{"n_experts": 64, "normalize_top_k": true, "lr_router": 0.000341, "batch_tokens": [16384, 32768, 65536], "dataset": "wikipedia_en"}
Below are experts of layer 4 (counted from 0) of a mixture-of-experts language model. Rows are named router (the router's row for the expert), up (a neuron's input weights, with its number), down (a neuron's output weights, with its number) and show model dimensions 128-191. Each number is 500 + 25 x the weight over its row's rms, rounded and kept within 0 to 999. Numbers have three digits each.
After each expert's rows: a language model's description of what the expert responds to. This comes from a sample of Wikipedia text that the model never trained on.

# expert 45
router:510491478499475491475464494477468528492524517475506492505483477497514498524511487500501490488528513498482494506502503464506502539512472489473513537493510461542529515470543473480462497503509484
up0:450523496464499506525504515547544521499517554484516486527490536497480516530501509508548448464505465479509520481503524500514496490531495516483446519491523461536497474522537521510488476466493477
down0:475507479522491468503512520492488522492496499462500470537506481527508469529505480543512519535522499477502484504520498530494468526511516503509473483539495545493524482507539533483466539538527457
up1:469490462523531516523517516544484460524480482499499526463463506533512486511501476482510459484437515472523498521479516474503482465448516543444487465483535484519484521518522506486537486527498497
down1:429502496478483522490531490522531516536523476543483525472479534486449541484514536483512540485523497473472549552506497508506497472462526489512458486491458465529503501520549483527488489502527459
Description: Given names such as David, Robert, Mark, and capitalized word starts like Gene- or Work- after the, commas, or table bars.

# expert 5
router:522503488495498502488430495498519511463514509505520482546468499501496537497519533489510476464460466505475504460494495522519485497530543548462496501498493496460488475485487488472525505514515488
up0:542489481491501496507481489469487500436490485502512489469507526535562519511515506495499489496443473476527500511436503517505498463545525525477518510538477455486526514451534509479462492486481488
down0:524484465477528477487548551476456487555495496558468525483537477488517527492496486507492528485495478456511490428499496504504491503541492450480468504459480475523518508563496462516528477540515500
up1:522470533485468501518494510512485472518452492503498466486454524485509529507477505496578458493470459526572487549466478512512453488452496501510505475494469484539533536500511507515548440496516488
down1:497508461468499472461461478507525517504512461518464497494554505482532531496515495475536507495486482486502478502538469486523473512510497489581549478486496480521506515476522501555475550510521499
Description: First capitalized piece of a proper name, usually a surname or given name in lists and tables, such as Ho(fmann), Tri(ckway), Sul(livan).

# expert 27
router:515510474504457484502497477519496501488514539501499535478488489579450517483460508481517513501454470511483512502481498482507537523530479551526491478495494517502516469488482530459486531495534521
up0:511472504493539488527494493527498499513476541483520507511451493487513479523478497455518487495478514509501498518445540528518515528533545497474461475479500482517453487540489507514477501510522500
down0:502511501504506546502489536510488516508525518539523515484525508474477518515526495514481517480497489480478486464488459499482523492523514501511519523457477486486538486448506493506514460485498451
up1:504465518513504487559520517477467497461466473495484497496499539497511509522471487506533510498526444509530510518507495491472462503484486461461502509466458479509485549503513561453546491505544536
down1:527511490509497506519554498504463507507499483501498515487495471501486518494445579508490492551495516511527466470500487504459492519512531518492492556532467491489527507520473540461516472514493461
Description: Romance or Gaelic particles like de, du, da, na, and the first piece of species epithets or foreign names, like mar-cata, ch-iliensis.

# expert 44
router:503470474520485474508495444487472473481490485490499494470513470494419506504525521473476515488512491502495492503502496509519514519535532473467495501516477504509504504510529506443485502481539481
up0:462486505487514471547471530511548503488521480510458499509490522513469474533499461486520505489482484519488505526468546481523465493480488474541498472503537524473470501534510526469478499520497495
down0:487501488478503506478485509513465502516535526521507497526571495485486526496501475500494525477500515495499524459498496469522486502528511529497497516506525473489541469479504501528506529473532482
up1:468523548514473438542486483500520488471534512479484513512491508524480495504512493483513496490466473492514523495486515510458471495498522531497470472462523515490493475518495534538479491477480511
down1:484466477497501469480473470501489518486512501538506493462548497503496527509504567502495476498481537456484499486515559491590473451499478490487504457480436498515490514517503461509510505476510508
Description: Articles a and an, especially after an opening quote, the e or g in i.e. and e.g., and blank table cells.

# expert 3
router:515490496512496480514496504486481475516520508491450476509516509469415482491429451456523487475480481480457523541488465549520496507479505494509487457533524523475481494469512513433474524524519549
up0:484490475468506503491502511544508488487459531484470529491481546511520473554518493485509517497457470504490456467477548501518478473495501505529537512486521504531483493534480476517476513522506534
down0:501537502498457519484471531497505543529477505556477496466543529463490509533478551521502517484507499452489431475488493453520522497497465531511552516485443506492504530459534481487469501459525542
up1:470474522490488479551512506520503479481491529463517502528526484494500511492501481494525467496496485524513484533482485490491494515483553515472473497479536525550479508500495541534501506486482520
down1:524515497464527483551473508474472508552529540478531528541464493463495592485485469554483519512478527545481476507511522537501499506491503472475508497534457540506558533515494470517535432498519501
Description: First pieces of non-English proper names, often after hyphens or "Al-"/"de", such as Al-Ahli's A, Abu Dhabi's Dh, Beinn.

# expert 42
router:538489497511468569489523430487483493511512519491510458538534519515511483521416503487465498505477477490473486485461510512507524492467533497514473494504486523459539491472555570494479461496502507
up0:543505543499558505494483521455526457508502539519442489504470504509470484544414478476477415450486501462511509486463548483495484507533495531490508549497541497535465494535497483495527516517499491
down0:477485512499512491487528526568498491490436513491505498518486513502472493513522477563495483509534509493524525499501421508487515479514504515486522510483483555507489537537505453503476512481474482
up1:526451503509488459469483529524511463526492585502526530497518514525488494481436490490511468509489462527582496507469518494500519538524496509542516518513521496488498511497497483503538490513492487
down1:487524472483475497497498503497495485505500492510480470511530536515477549487526487497479465511493546500502528472527545498492444495524512513534502520541500538500524529525529525480534497492540491
Description: The article a or an, periods in a.m./p.m., digits and number words like one, ten, 19th, and Thai or Japanese bytes.

# expert 21
router:516490490496523490516505470490503491514532488503494463508518505463478494495485542491511486516467504467463471525495515486522517504479459541513521453484488517527506500481500531477477519557498543
up0:469510511495515490495501487545516450487496479470479479479496501480504490541518510571498516511495499569520490543496509533489478504478500468482464494457525517529510517486501470482490471466519513
down0:534464507507504512510493500513502528533479456471490514531501449494520514463449531522515516496528549509524502485460533489500492537473500452519525505461474529509508475503437481537480560498519527
up1:536500509514536485493501454550506465464497512504478543481459472541475507518516513517532449480481498522524517567472508478486468481472506463521492507489569441541509524529522459457541501489498512
down1:496497496487488476482488489500483487508486496514503487507518510510499499504473505507515497503509516492494513479516517495509498484498511498503487510520503484507484499508518486492503461505523486
Description: Final pieces of personal surnames and names, such as Saw-yer, Bayrak-tar, Kierkega-ard, plus some first names like William, Arthur, and Sir.

# expert 24
router:517503523517476499486504491482484521504507520488505481437518493541502516540456492479483496474466491464485449524493512460519514560478495478482494475520523520543544497483518536481488503528497483
up0:481473513470527478542533508506489465531500461477497450502488530470506479520492480501513493503489508474485505528464514516532494534487482486489478503507517451483476527549522482468509483498521532
down0:536500488500531489483479478467507517486499497481494517519513468508432509486514487501545501510557525539458497495527468512484501540527512577436480503494483498509486499492517509550483472495492508
up1:508509536465486471507474495522472490478481493512508495507471511491526528537519501489538474504490483517491452490485559475461447525513518519487499510523525467514460493509515482536557464495466491
down1:491512466503473489479500491512540511499498525511499537465466508487495523478485484504526499507515459500490520514480504533460518484493489500484535514506466508481487508512502483479492504498518515
Description: Place names and name pieces, such as Washington, York, London, Street, and suffixes like -ville, -ford, -sex, often before a comma.